config = dict(
    num_hidden_layers=14,
    moe_layers=[0, 1, 2, 3, 4, 5, 6, 7, 8, 9, 10, 11, 12, 13],
    routed_scale=27.9,
    balance_loss=0.0104,
    router_bias=True,
    norm='rmsnorm',
    norm_eps=1e-06,
    learning_rate=0.00511,
    batch_tokens=131072,
    max_seq_len=1024,
)
Below are experts of layer 7 (counted from 0) of a mixture-of-experts language model. Rows are named router (the router's row for the expert), up (a neuron's input weights, with its number) and show model dimensions 64-127. Each number is 128 + 32 x the weight over its row's rms, rounded and kept within 0 to 255.
After each expert's rows: "mostly gets" lists some tokens that are sent to it at least half of the time. This comes from a sample of Wikipedia text that the model never trained on.

# expert 61
router [162 162  98  98 159  95 166  89  98 162  94 102  95  98 151 165 159 163 161 162 162 109 163 160 159  96 156 158  92 159 161  99 161  97 161  93 157  99 154  95 160  94  93 157  89 158  98  95 159 158 161  95 165 101 163  95 154 105  98 156 158 114  91  93]
up0 [162 133  91 128 138  99 144 117 160 119 119 148 124 113  64 132 122 126 109 131 162 126 114 153 118 104  49 168 106 150 129 119 158 158 144 153 139  90 141  88 111 163 227 157  73  59 122 105 155  86 108 113 137 122 117 136 103 119 109 159 162 164 154  42]
up1 [ 99  99 102  39 149  79 146  83 116 165 144 164  75  61 151 117 154 146 112 104 156 144 163 163 169 105  81 168 125 134 136  61 175 151 182 135 139 126  96 125 126 119 170  82 151 158  97 152 131 140 134 141 149 168 188 117 167  72  55 119 156 135 111  99]
up2 [112  83 115  82 122 179 155 105 135 122 173 141  88 125 126 134 103 123 106 113 128  92 148 161 145  94 141 122  81 151 123 117 153 157 153 184 141 143 176  62 134  68  42 137 125 152  90 126 172 111 118  88 133  60 146  66  70 132  89 117 152 128 147 112]
up3 [ 93 161 125  98 164 166 113 143 158 121  95 135  88  97 147 199 184 132 154  92 137  39 138  93 120 161 150 140  98 159 103 129 180 149  91  72 138 161 156 100 116 107  83 150 127 157 156 128 203 175  84 104 126 154 138 130 110 168 128 184 118 134 140 133]
mostly gets: " comm", " mov", " part", " serv", " pol", " inc"

# expert 232
router [164 157  99 100 157  97 159  92  98 162  94 100  92  97 156 164 162 164 166 160 165 111 161 162 155  92 158 157  91 161 156  99 158  94 165  93 163 104 158  94 158  90  94 161  96 163  94  96 159 161 160  93 163  97 163  93 159 109  95 156 166 109  92 100]
up0 [141 117 131 153 125 111 141  87 102  92  59 135 167  99 140 172 133 177 122 100 157 126 140 143 129 162 114 152 103 138 148  90 114 125 185 195  87 131 106  77 165 118 161  83 112 130 126 117 156 128 150  38 151 158 109 125 163  99 118 130 120 170 116 113]
up1 [156 153 153  99 118  87  62 111 155 188  56 122 153  66 170 152 132 127 175 115 134  96  82 137 101 123 127 137 136 139 146 126 164 158 143  86 129 123 164 123 144 142  68 135 167 127 125 108 185 129  93 220 136  65 170 194  72 118 155 104  86  80 133  90]
up2 [119 103 130 162 125 143 106 115 112 115  51 150 147 161 134  82  86 139 123 138 202  99 125 167 171 111  61 128 100 104 137 122 108 127 160  54 104 102  68 162 100 166 140 102 113 201 187 113 190 160 151 101 155 170 196  97 121 124 171 108 122 170 125  83]
up3 [147  75 189 147 133 138 144 100 149 126 175 104 102 104 165  67 145 107 168 128 108 121 137  97 115  66 100 197 122  70 156 160 138 101 162 106 114  74 185  82 108 127  70 158 118 161 145 125 118 152 124  76 127 111  87 110 148 141 123 153 106 122  81 203]
mostly gets: "ived", "fore", "ember", " rele"

# expert 209
router [162 161  99  94 162 103 163  92  96 158  97  98  92 104 151 160 159 158 162 166 162 109 163 157 161  96 159 161  90 161 159  98 160 100 162  96 159 101 156  96 158  96  89 162  92 165  92  89 163 159 158  98 167  96 162  91 157 107  91 156 161 109  96  98]
up0 [177 144 131 149 105 142 126 108 129  97 111 118  88 131 131  85 154 168 141 164 132 120 163 151 150 109 102 121 120 132 170 106 166 155 128 123 137 179 103 119 120  57 111 164 100 160 110 137 147 167 223  70  88  86 111 102 126 150 121 102 159 109 132 131]
up1 [125  95 199 125 119 154 115  92 180 107 180 164 105 104 162 164 121 113 131 107 150 126 138 116 128 133 172 136 143  84  98  89 148  95  90 114 155 112 167 137 122 155 112 127 127 181 178 165 173 113 123 129 162 107  59  69 150 127 158 139 140 113 147 143]
up2 [132 197  94 118 144 117 112 165 158  88  85  74 122 153 132 141 149 133 168 142 132 101 170 168 132 151 101 181 140 109  99  99 158 102 171 144 101 134 146  82 156 125 113 122 119 134 146 158 148 186 144 123  95 138 109 163 128  98  97 142 137 149 190 113]
up3 [132 128 146  77 157 174 137 112 125 122 134 130 189  97 125 183 127 156 130 172  97 170 102 130 239  55 186 126 115 127 124 116 142 162 163 121 207  93 146  90 197  89 157 139 147 150  65 106 178 148 161 132 128 123 126 154 131 125 127  71 109  99 129  65]
mostly gets: " pol", " found", " off", " inc", " ent", " ag"

# expert 47
router [160 156  93  98 164  99 160  90  95 160  99  92  96  99 153 166 161 165 156 163 160 114 159 162 158  96 158 159  90 163 160  96 152  91 163  99 160 101 157  91 165  96  87 158  98 159 100  95 163 158 164  96 166  97 160  93 158 107  99 157 154 113  92  98]
up0 [142 101 114 103 176 107  90 113 141 130 141  81 117 152 111 141  62 134 175  54 132 147  89 115 126 127 141 201 114 137 181 114 129 132 141 166 188 142 159 115 134  79 133 135 117  99 112 101 162 148 123 108 115  92 161 111 209 149 121 123 106  90 128 118]
up1 [162 159 142 114 130 179 220 149  80 128 113 138 175 142  94 117 100 140 141 137 105 148 111 127 136 101 119  98 135 105 174 108  36 133 114 127 140 134  87 135 174  30 107 104 128 175 120 156 127 150 123 116 144 136 109 120 164 192  91  89 125  79  63  97]
up2 [138 188 126 126 179 133 179 162 154 177 157  92 152 120 136 156 146 109 144  93 135 159  95 164  82  93 127 125 126 120  80  95 168 160 115 119 140 117 152 127 157  94 121 164  75 147 108 148 174 115 109 113 118 114 134  76 119  97 101 141 180  93 134 117]
up3 [125 108  62 184 135  91 149 139 139 163 111 127 136 188 138 185  48 139 117 164 141  85  83 147 173 139 157 160 122 167 139 147 108  64 140 194 123  86 111 133 169 108 132 107 169 187 108 116 167  74 161 113 128 101 138 119 119 129 150 104 111  53 169 110]
mostly gets: ")", ");", "*", "ath", "\"", "}"

# expert 226
router [134 156  97  77 134  66 133 106 111 143 122 130  80 125 110 135 136 110 157 135 144 104 152 151 157  92 146 125 116 153 185 113 144 114 126 149 161  43 187 131 137  91 112 180 129 152 126 121 217 132 131  80 182 114 139 128 103  98 101 129 132 100 114  96]
up0 [ 65 110  95 109 158 132 112  94 175 187  88 133 153 162 120 156 157 132  97 139 155 130 190 100 112 145  88  87 132 125  94 117 141 118 104 154 110  83 127 116 167 199  98  95 114 140 191  83 146 104 142 166 121  85 127 137 157 121  99 130  91 108 128 197]
up1 [117 119 134 152 104 148 215  67 188 132 103 167 118 124 134 113 144 155 194 162 163 122 149 137 104 164  90 132 141  63 137 158 131  91 112 171 123 102 117 134 170 120 131 114 141 149 142 173  96  63 112 153 142 160 102 147 103 197 134 107  97 103 132 102]
up2 [ 93 179 121 132 156 158 136 143 135 115 138 141 140 155 137 132  47 160 166 166  90  98  46 144 119 210 160 163  95 128 180  88 177 120  64 107 131  95 154 160 141 108 100 173 100 139 130 121 114 121 119 150 172 130 134 179 103  90  87 144  84 123 170 134]
up3 [123 137 143 108 123 143 139 111 132 119 100  97 105 173 154 128 176  84  98 138 140 148 113 124  76  78  90 149 179 145 112 107 173 137 140 143 125  78 133 160 138 134 124 113 118 182 166 135  78 177 159 104 126  93  81 143  53  84  43 196 151 101 157 149]
mostly gets: "-", "–", "|", " \"", "/", "="

# expert 173
router [161 164  94  93 159 101 157  89  96 161  93  91  93 102 154 155 164 154 159 160 162 105 166 154 157  94 154 160  96 168 156 103 152  97 169  91 158  96 152  93 164  94  94 160  91 157  96  95 166 155 158  95 159 105 167  91 158 106  92 157 159 108  94  95]
up0 [142 115  96 164  86 131 115 175 127 150 169  99 149 102 152  95 117 130 119 124 180 129 103  67 129 122  64 109 113 125 114  93 134 137  96 186 125 130 165 109 147 173  85 113 188 139  89  94 144 180 122 123 179 143 192  96 141 135  94 154 166  99 204  84]
up1 [ 97 107 127  77 172 151 107 130 150 110 158 109  53  94 161 213 141 173 173 110 120 115 107 128 166 172 100 136  60 132 132 115 118 177 113 128 174 133 128 185 174 130 116 183 162 130 138  82 142 152 103 108 219 126 136  86 113 128 115 133  88 135  88  74]
up2 [ 97  79 133 121 190  75 177 127 141  96 118 174  67 107 145 100 118 134 170 110 124  84  93 106  83 116 113 159 111 129 166 115 134  78 160 147 190  93 128 218 132 160 112  82 168 128 116 125  82 123  97 165 101 127 120 124 161 138  89 148 133 122 124  69]
up3 [168   8  65 139 112 107 107  88 153 150  45 104 168 174  98 111 148 131 115 131 147 163 138 109 166 142 148 115 173 163 104 111 114 123 123 158 122 125 127 168 175  97  91 116 150 145 141  30 128 130 137 189  96 106 137 170  96 193 133 154 103 125 118 140]
mostly gets: " bu", " rem", " in"

# expert 93
router [132 152 131 117 148 118 143  87 139 118 110 105  82  41 233 130 138 132 143 151 119  96 137 173 129  88 134 133 122 139 147 130 157 141 115  54 157 130 128 132 130 126 108 135 136 122 110 109 132 153 150 113 140 117 151 136 125  87 116 191 118 149 123 120]
up0 [143 130  86 129 147  83 118 137 154  86 150 151 165 146 111 115 200 104 119 139  91 145 147  90 146 120 150  97 120 159 165 100 130 131 144 214 115 154 136 105 162  99 119  82 172  78 137 141 166 139 110  97 128 117  76 129 186 125 128 134 124  62 183 158]
up1 [ 88 129 115 159 187 146 181  95 154  90 159 189 113 112 176 120  93 154 116 138  93 176 124 144  87  71 102 116 144 151 158 118 152 130  96  73 146 156 115 104 103 165 122 140 126 114 107 141 116 146 194 107  64  98 101 102 132  98 130 174  58 107 126 129]
up2 [146 170 168  70  70 123 110 156 120 162 176 117  73 158 158 148 125 164 153  79  87 121 105 129 118  91 156 109 102 102 196 144 116 168  75 114  93 102  73  82 184 116  98 141 127 164 110 144 121 122  97 154 115 175 133 215 121  80 150 155 113 169 116  87]
up3 [ 83 123 132 108 190 168 149 165 145  50 114  87  70  93  94  82 108 136 121 130 139 120 170 133 170 151 190 113  89 164 179 143  91 129 154 115 119 102 121 213 113 172 144 142 118 147 128  82 155 119 133 113  32 134 153 169 121 188 103 132 148 102 171 130]
mostly gets: " to", " be", " were", " is", " or", " are"

# expert 69
router [162 162  97  95 159  98 164  91  99 161  90  97  92 101 157 165 164 158 165 163 165 101 162 165 153  97 155 156  92 159 162  95 156 102 167  91 163  95 158  97 159  90  92 163  94 163  91  91 160 156 162  99 162  93 164  99 156 108  99 155 159 112  92 101]
up0 [148 141 112 126  83 210 174 101 146 172 148 136  83 163 114  77 140  95 182 139 158  80 152  66 128 132 188 193  94 119 100  98 147 149  44 169 118  73 111 104 139 140  88 146  46 116 125 143 155 168 149  62 165 174 175 148  98 140  95 157 127 136 134 127]
up1 [108 106 105  93 160 166 132 128 148 101  91 203 162  71 155 136 161 144 137 133 139 142 160 139 186 107  97 111 101 121  93 109 133 100  83 119 141 157 118 190  88 131 144 162 135 135 187 165 189 107 125 100 136  87 120  89 151  74 168 165 106 115 116 189]
up2 [138 140 126 120 137 113 120 127 162  92 147 119  89 159  83 221 176 130 127 110 127 122 149 153 147 152 154 136  56 169 117 166 125 163 173  50 103  88 113  93 144  92 108  92 103 123 101 156 131 154 117  56 181 193 125 136 158 175 139 177 158 134 129 104]
up3 [191 102 150 183 133 100 158 131 201  96 148 126 170 135 158 108 140 108 126 147 138 128  71 137 120 132 164  78  97 116 132 115 100  89 138 160 161  97  82 133 142  66  93 139 175 161 106 118 164 120 173 150  92 153 138 154 169 188 109 126 115 124 148 168]
mostly gets: " pro", "In", " On", " pre", " For", " In"

# expert 244
router [133 130 124   0 145  80 126 104  99 125 115 135 119 124 115 134 139 179 132 134 130 141 132 137 204  95 115 163 116 173 132  95 128 135 136  87 248  65 171 126 206 125 126 141 126 132 126 120 158 166 134 133 156 115 134 130 104 101 123 137 138  89 131 121]
up0 [138 190 125 179 163 121 149 203 104  96 134 130 148 154 131 130 104 142 137 138 167  25 123 124  42  88  81 106 146  98 119 203 102 182 146 147  89 126 129 134 146 141 138 125 139 125 133 157  91 114 146 155  62 141 117 119 143 132 109 129 146 176 109 138]
up1 [159  77  74 115 147 136 151 169 142 134 141 111 141 180 128 107 127  91 195 102 106 133 183 142 167 120 143  95 141 126 120 120 144 123  58 140 106 157 147 172 152 138  66 155 103 103 126  86 132 145 182 163  95 130  94 134 146 146 144  96 129 145 178 114]
up2 [130 140 129 112 111 146 175 145  90 131 134 128 133 107  94 175 129 103 105 132 119 142 119 119 136  71 136 134 100 141 144 153  67 137 199 116 152 134 121  89 144  97 103 127 127 143 152 138 173  84  98 130 125 109 129 158 126 130 162 173 180 251 122  43]
up3 [189 133 162 109 122 154 162  84 113 139 119 164  79 149 154 121 154 147 137 108 116 125 181 148 155 141 106 155 191 132 140 102 121  87 153 229 173  83 192 168 140 162 111 149 106 168 169 196 133 112 107 144  99 141  98 162 112 157 107 177 137 151 140 116]
mostly gets: "\n", "===", "\n ", "==", " ===", "es."

# expert 23
router [143 129 122  71 148  45 154 121 112 141 115 126 111 128 158 155 134 137 137 137 124 116 117 138 164 126 143 130 113 144 159  28 153 128 141 131 140 133 106 130 124 109 100 158 106 196 109 118 152 140 129  68 156 117 143 124 168 139 105 239 132 102 125 121]
up0 [107 100 133 127 136  91 133 185 154 110 146 138 152 123 168  96 109 121 135 134 141 110  80  94 101 120 136 147 145 123  98  58 196 143 150 133 171 121 102 184 138 125 118 175 106 130  56 121 188 101 132 174 145 118 156 142 156 114  72 111 103 182 139  82]
up1 [166 148 104 177 123 144 108 130 102  43 162 130 155 158 122 130 149 134 102 167 169 147 160  98 162 133 108 142 128 117 158 166 136 123 141 205 169 103 118 177 151 124 110 164 151 126 124 187 223 111 138 144  95 100  96 138 149 140  86 133 118 170 127 102]
up2 [122 173 165 126 132 111 164 109  82  94 144  69 130  68 109  86  91 145 163  88 107 112 159 126  88 132  63 172  86 130 115 139 119 109 102 153  88 154  77 127 106 131  91 136 147 126 132 154 219 162 120 140 178 154 149 116  99  97 204 113 161 129 137 159]
up3 [164 115 106 122  97 111 103 151  90 155 121 150 131 170 175 118  36  85 120 123 103 195 133 188 150 143 151 157  89 135  98 139 152 136 175  81 140 124 120 139 124 165 125 227  91 131  95 141 107  78 108 182 119 125 112 123 141 169 111 126 172 116  95 174]
mostly gets: " \"", " (", "–", " (19", " (1", "/"

# expert 233
router [118 189 109  89 168 111 178 127 121 140 106  93 130  54 177 146 166 118 148 127 188 182 127 146 159 100 156 161 120 124 145 110 145  88 157 139 165 124 173  55 183 122 104 139 105 139 127  78 141 166 128  81 152 114 131 107 128 147 110 188 146 167 121 114]
up0 [107 177 184  71 157 126 116  70 152 164  36 123 132 130 126 118 120 120 127  92 106 116  49 137  82 189 135 114  89 169 141 189 128 175 131  95 147 103  63 120 140 108 107 175  75 111  82 126 109 126 123 143 133  57 166 104 158 124 165 109 112 107  74 113]
up1 [ 66 129 142 117 163 131 137 132 153 105 105 145 174  94 115 150 130  60 152  90 217 184 134 136 170 127 157 111 147 134 121 111 128 139 148 207  84 148 172 136 115 170  83 114 125 142 117  90 151 116  90  69 160 122 131 152 142 105  96 195 124 104 143 119]
up2 [141 116 137  72 169 162 170  85 108 143 205 121 109  66  66  92 124 164  81 142 151 169 122 183 148 160 140 119 147 108 137 170 138 155 100 135 109 133 161 101 117 129 127 129 115 104 164 134 110 191 134 122 128  55  98 100  78 164 115 170  96  85 173 192]
up3 [201 170 119  77 180 117 181 124 117 113 121 104 115  55 152 132  96 106 145 127 158 166 141 190 137 168 137 100 152  72 142 135 181 103 110  82 142 153 133 133 142 121 125 161 150 148 136 174 188 125 157 147 187 148 160 110 125 138 103 164 118 138 168 129]
mostly gets: "em", " pl", "pl", "erm", " Pl", "ph"

# expert 31
router [159 157  98  97 158  97 157  90 103 164  96  95  99  99 152 159 162 159 160 161 164 106 165 160 160  90 162 156  97 162 161 102 160 100 160  94 163 100 150  89 160  90  87 162  87 161  91  91 164 158 159  95 160  96 164  91 159 106  97 155 159 108  98  93]
up0 [120 163 142 109  81  92 143 169 101 125 161 181 103 116  92  73  98 117 181  83 109 131 118  80 135 108  90  93  66   6 143 155 119 116 158  62  88 102 119 137 126 123  61 110 128 129 122  94 150 120  83 116 133 166 117 140 167 135  71  91 111 138 160 114]
up1 [156 138 166 174 156 147 157 123 109 138 139 186 112 154  64 117 104 118 119 101  93 122 203  88 141 141 129 130 125 184 176 175 156  84 100  57 142  93 114 113 126  82 135  92 113 103  87 162  99  66  52 188 143 141 134  43 144 159 121 146 138 151 102 124]
up2 [129 150 135 128  93  52 115  82  90  90 116 137 154 129 135  99 106 132 133 106 127 144  66 135  78 145 115 144  95 177 168 106 111  55  87 117 166 101 119  46 160 113 149 164 143 104 109  83 102 119 170 126 157 151 193 120 150  73 121  99 132  85 140 129]
up3 [117 161  89 163 181 101 123 219  96 124 218  81  97 125 151 118 153 107 153 153 166 110 130 156 103 182 114 135 156 112 124  68 160  77 106  85 180  77 125 152 125 180 113 136 100 221 114 166  91 155 190 137 131 100 128  99 144 138 110 110 135 100 181 101]
mostly gets: " h", " H", " United", " th", "S", "H"

# expert 99
router [164 163 102  92 164  99 164  93  98 156  91  97  99 103 156 162 157 162 160 163 159 107 163 156 153  96 155 155  90 162 159 103 152 102 160  95 161 102 155  90 158  93  87 156  91 162  97  93 156 155 160  92 160 100 160  95 157 110  92 154 159 113  97  92]
up0 [109 140  98  79 126 126  93 166  87 137  99 124 116  85 153 124 124 145 116 128 163 194 142 101 159 104 173 131 116 139 118 114 132  82 117 147 122 120 114 141 130 182 171 196 136 116 191  80 127 119 159 114 172 175  91 165 156  68 120 109 148 183 133  75]
up1 [120 132 126  92  89 167 155  91 112 148  76 188  78  84 148 163 102 146 100 168  92 178  86 179 183 108 133  94 105 126 136  93 155 131 222  88 153  92 145  90  77  97 114  93 168 183 101 106 115 124 130 102 143 100 145 156 111 128 130 146  96 103 112 127]
up2 [192 152  66 181 145 164 134 101 137 184  75 165 106  87 104 151 150 159 103 203 125  98  73 151  88 133 132 140 133 150 155 120 149 110 129 115 128  98 139 140 145 138 110 121 198  93  97  78 149 216 126 121 146 129 108  79 154  72 116 123 131 149  73 103]
up3 [ 88 118  57 128 132 154 126 117 100 180 124  98 101 136 162 158 155 129 179 130 176 147 102 134 156 145 114 114 117 115 113 138 150 127 101 156 131 135 127 164  94 155 186 115 140 128  95 150 203 136 131 112 104 105 143 115 105 102 118 177 138 171 131 131]
mostly gets: "ors", "fter", " Ge", " from", " Wh", "s"

# expert 237
router [164 157  94 101 164  96 166  85  97 169 100  93  97  98 152 166 160 162 168 158 160 106 159 162 156 101 162 158  89 165 158  96 159 101 165  94 155 107 154  91 155  83  96 157  91 161  95  92 163 162 159  96 165  95 158  86 158 104  95 148 155 106  90 103]
up0 [118 139  97  47 183 124 166 145 158 178 137 150  63 121 143 137 170 157 157 128  90 189 147 120 113 124 109  97  16 173 149  88 173 125  89 128 140  96 138 104 200 102 127 132 132 180 130 146 122  88 153 107 127 148 116 119  86 159 132 131 162  92  86 115]
up1 [115 113  45  99 103  57 124 144  95  98 132 119  94 111 127 124 134 155 162 134 125 149 121 172 199  79 165 133 121 129  78 102  96 106  86 117 180 145 153 138 207 101 140 147 103 126 118 143 172 166 175  90 162 143 132 112 158  92  87  70 134 157 116 127]
up2 [169 165 120 154 174 133 184  88 131 170 123 152  97 142 171 104 135 118 165 132 128 128 181 178 183 127 206 156  85 147  89 105 105  95 142 155  72 115 155 146 108 143 176 178  89 148 105 127  91 104 126 130 153 125 125 134 134 169 105 181 125  76 119 145]
up3 [132 152 115  79 145  99 164 103 110 112 134 100 134 171 167 130 150 150  74 126 130 198 181 128  92 125  85 161 105 156 157  94 136 149 146 145 114 140 190  61 176 134 123 153 133 152 130  66 138 126  62 204  79 131  85  81 103 115 110 142 110  79 108 136]
mostly gets: "ai", " Jan", "ished", " Ed"

# expert 119
router [162 154  95  94 159  98 160  88  95 159  98  94 101  94 154 161 165 162 159 163 166 106 162 156 150  95 160 160  86 161 157 102 156  99 159  89 159 106 156  95 161 100  96 156  91 156  97  94 163 156 163  99 166 101 160  94 163 104  91 155 163 106  91 101]
up0 [190 105 133  56 171  97 128 112  70 155 131 161 149 134 128  92 130 182 149 157 163 123 154 128 170 104 183 125  68  89 178 126 124 132 107  64 180 145 153 109 128 155  83  81 133 129 109 136 136 172 189 136 155 143 134 137 167  93 148 158 148 125  90 160]
up1 [185 142  61 142 118  82 107  93 145 105  83 118  95 171 125 120  67 125 157  89 119  92 132 128 133  46  97 131  68 148 156 112 161  99 138  66 108 102 148 105  91 138 122 149 113 121 105  47 130 141 170 192 115 133 160 133 114 166 105 113 192  68 178  93]
up2 [187 185  92 124 120 113 136  98 104 142  98 130 121  99 101 120 102 180 165 169 140  98 176 184 120  57 129 119  81 125 120  85 120  91 120 139 114 119 128 122 160  77 103 147 127 131 139  87 123 136 197 101 119 122 144 103 137 107  78 125 121 118  98 162]
up3 [125 117 154 135 126 114 173 109 103 172 111 150  92 120 142 134 145 125 144 127 162 170 107 228 193 122  83 145 109 100 153 111 179  91 178  90 163  57 151  88 112 149  48  96  34 104  76 157 207 111 110 121  98 102 101 124 205 131 149 208 102  89 126 104]
mostly gets: " cl", "chool", " de", "ball", " other", "ootball"

# expert 254
router [159 165  96  96 160 101 158  92  95 157  91  96  96  99 151 159 160 161 156 165 160  99 163 160 160 101 157 155  95 165 157  95 158 100 162  93 161 104 152  91 157  95  92 159  91 159 100  95 160 158 159  95 166  96 164  93 155 108  96 152 158 114  91  96]
up0 [162 147 131 126  96 103 107 121  93 126 178 135 163 132 171 103  66 141 126 110 161 103 131 131 152 149 115 129  41 114 148 122 169  77 147 161 179  91  98 138 101 126 105 123 165 155 170 159 149 144 130  97 184 129 181  92 152 118 142 114 115  43  95 146]
up1 [118 151 131 146 180 158 142 165 107 166  76 161 118 145 134  98  70 161 160 146 151 186 185 160 141  90 180 110 105 115 129  89 122 112 157  78  88 113  62  72 143 117 121  99 138  97 128  66 138  93 112 163 116  90 158 181 116 132 121 142 164 121 100  89]
up2 [162 107 161 134 108  98 146 153  83 135 150 119 210 121  99 122 183 148 150 164 181 164 130 117 154 203 189 177 155 128 116 117 184 132 128 189 131 113 110 137 124 143  80  69 130  91  59 193 198 101 140 217 114 108 146  82 124 107 117 155 150 127 134 111]
up3 [128 119 113 115 142 127 170 179 119 134 166 130 169  91 174 114 127 127 157 102 161 121 157 158 181 156 112 109 102 133 155 133 145 166 170 155 131  89 164 123 115  88 126 128 110 130 113 103 134  72 110 129  95 135 128  65 175 147 145  67 121 133 120 149]
mostly gets: " al", " through", " between", " over", " into", " on"

# expert 15
router [166 161  96 100 167  99 165  86  93 156  96 100  96  91 151 160 159 155 159 163 165  96 160 166 159  99 161 154  89 160 157  98 155 106 164  99 159  99 156  98 160  93  99 160  94 157  97  96 159 166 164  97 162  96 160  90 162 110  95 154 153 117  93  98]
up0 [139  87 122 129 152 128 172  92 185 134 107 121 108 115 138 209 171 122 112 136  81 132  63 169 136 145 213 112  95 121 159  79 128 121 138  83 177 116 136 129 165 111 154 150 153  87 158 139 120 177 113 136 138 138 133  97 125 128 119 131  91  60  53 108]
up1 [127  92 116 146 145  84 106 142 135  90  72 113 102 124 157 138 108 188 114 150 153  59  94 169 196  62 135 110 151 120 119 116 120 136 109 105 130 143  99 166 113 105 150 116  38 117 134 130 105 140 168 128 142  44 115 107 100  97 144 143 174 102  97 164]
up2 [120 109 158  86 144  94 129 149 147 142 110 109 104 184 108 134 144 135 162 145 115 129  77  87 112 164 175 135  89 131 124 115 147 189 120 204  84  99 175 132 113  92  11 144  53  90 123 167 120 112  79  93 109 134 109 121 125 122 178 135 157 135 148 116]
up3 [147 122 107 119 128 152 154 163 140 199 145 108 138 143  75 138 138 181 150 112 115 100 107 151  74 104 173 202  54 181 116 125 128  92 107 157 143 120  64 104 122 147 117 127 136  97  63 122 108 131 136 130 144 156 161 159  57 175  95  69 107  40 137  89]
mostly gets: " follow", " play", "velop", " re", " lead", "vi"

# expert 140
router [126 153  67 134 201  43 200  92  61 150 115 101 103 130 121 110 147 157 131 142 125 102 116 116 113 126 141 101 101 116 114 103 131  91 126 135 190  99 117 127 160 121 118 132 132 144 108  96 117 133 135 109 123 126 146 100 133  44 145 143 212 128 113 117]
up0 [164 148 127 101 168 160 156 153 115 104 112 103 167 114 116 112 177 131 112 112  66 117  96 104 180 130 102 112  67 118  99 185 164 110 101  76 155  80 138 144  99 153 129 178 181 135 175 106  99 138 132  91 150 159 148 125 114 125 195 155 154  66 139  93]
up1 [123 130 115 125 206 125 146 106 112 141 129 119 191 109 145 102 159  79  59  97 137 155 178 129 165 130 118 109 186 113 127 143 102 179 163 145  75 144 131 172 188 137 141 180 127 131 102  98 148 135 128  86  99 148 130  81 112  97 118 125 108 140 135 151]
up2 [119 128 120 141 123  66 170 156 104 144 107  94 107 142  95  96  96 138 112 100 143  78  95 138 158  33 125  30  83 105  99 118 104 118 108 158 143 141 118 125 163 131 135 125 119 149 113 172 112  78 153 100 143 109 223 150 206 143 191 121 127 123 158 123]
up3 [138 145 124 153 174 123 130  87  92 133  83 138 131 114 169 123 123  96 161 118  70  71 124 125 131 115 161  89 135  95 156  92  97 132  85 163 128 171 178 111  86 125 128  66 124 146  50 165 167 154  77 124  89 168  92 124  65  76 134 134 175 208 126 105]
mostly gets: "vent", "ject", "ict", "arg", "pt", "ent"

# expert 41
router [165 155  98  95 162 105 164  96  94 159  91  91  98  96 153 158 167 167 155 158 164 119 161 164 153  89 159 157  94 166 156 100 161 105 158 100 166 104 161  98 161  96  87 163  88 154  94  91 156 160 160  98 161  97 166  94 163 106  96 157 156 115  97 100]
up0 [157 212  54 128 193 132 134  21 128 157 153 107 132 122 155 148 179 124 156 140 102  75 100 162 123 127 142 152 130 150 179 144 150 124 175  83 195 144 100  95 159 146 163 125 143 154 147 114 141  72 152  34 158  68 161 128 179 108 162 160 130 108  76 113]
up1 [ 87 117 110 184  64 131 180 126 135 163 143 141 112 100 180 136  79 178 165 137 117 145 142 147 130 140 173  59 132 130 160 164 106  98 169 122  83 116  33 132 130 127 100 126  93 153  97 108 169 123 111 148 150  97 105  54 175  94 153 166 160  94 184 160]
up2 [122 154 107 126  36 135 188 155 139 129 109 189 115 122  94 137 145 141 123 172 148 118 158 221 137 139 137 112 127 153 106 114 173 115 193 132 154  74  99 160 169 169 125 125 157 118 114 169 137 153 126  86 148 100 121  92 148 146 133 113  91 129 113  97]
up3 [ 21 110  72 110 158 130 111  88 140 122 119 101 118 117 158 191 158 138 121 132 151 115 190 152 115  92 118 105 132 173 137 135 146 117 147 127 102 139 131 137 141 120  61  97 138 153 146 110 139 156 122  76 128 104 116 130 142 149  93 133  93  93  89 147]
mostly gets: " Wh", " H", " wh", " Se", "H"

# expert 131
router [160 160  96 100 171  92 152  88 101 162  94 102  96 102 159 154 161 164 162 164 161  97 158 151 156  95 154 162  97 161 155 110 156  90 167  99 158  99 160  87 169  96  96 165  95 165  93  97 156 166 162  85 167 100 168  90 158 111  96 152 153 113  90  92]
up0 [157 151 157 162 123 161 100 160 129  68 135  81  76 193 160 100  84 137 131 197 177 106  59 135 146 158  95  65 188 149 101  33 138 145 139 135 133 107 145 114 134 100  58 117 111 125 150 175 135 175 136 127 110 168 109 145 153 169 141  90 125 212 138 109]
up1 [102  94  52 156  84  56 157 100 167 151 142  85 100 125 126 109 146  89 139 121 101 105 157  96 187 159 168  96 130  96 118 140 169 125 112 117 173 130  87 121 125 131  80 144 141  96  91  56 174 155 109 144 186  93 114 128 142 118 130 130 121 105 126  67]
up2 [101 132 102 124 162 145 199 120 134 139 124 114 165 107  89 111 120 124 134 136 144 144 138  78 138 131 123 105 142 116  61 128 155 147 126 122 203 126 132 150 153 147  85 127 178 169  81  92 178 188 133  95 152 224  93 130  79 147 139 133 209  98  72 139]
up3 [ 90  74  70  81 167 128 102  77 145 104  97 136  83  97 141 100 135  66 141 140 145 159  94 133 242  68 151 121 185 190  92 147 112 105 155 128 141 151 116 134  85 107 109 113 137 144  89 167 157 162 113 130  97 115 170 121 127 161 125 139 139 137 148 155]
mostly gets: " States", "ee", "uro", " ==", " U", " te"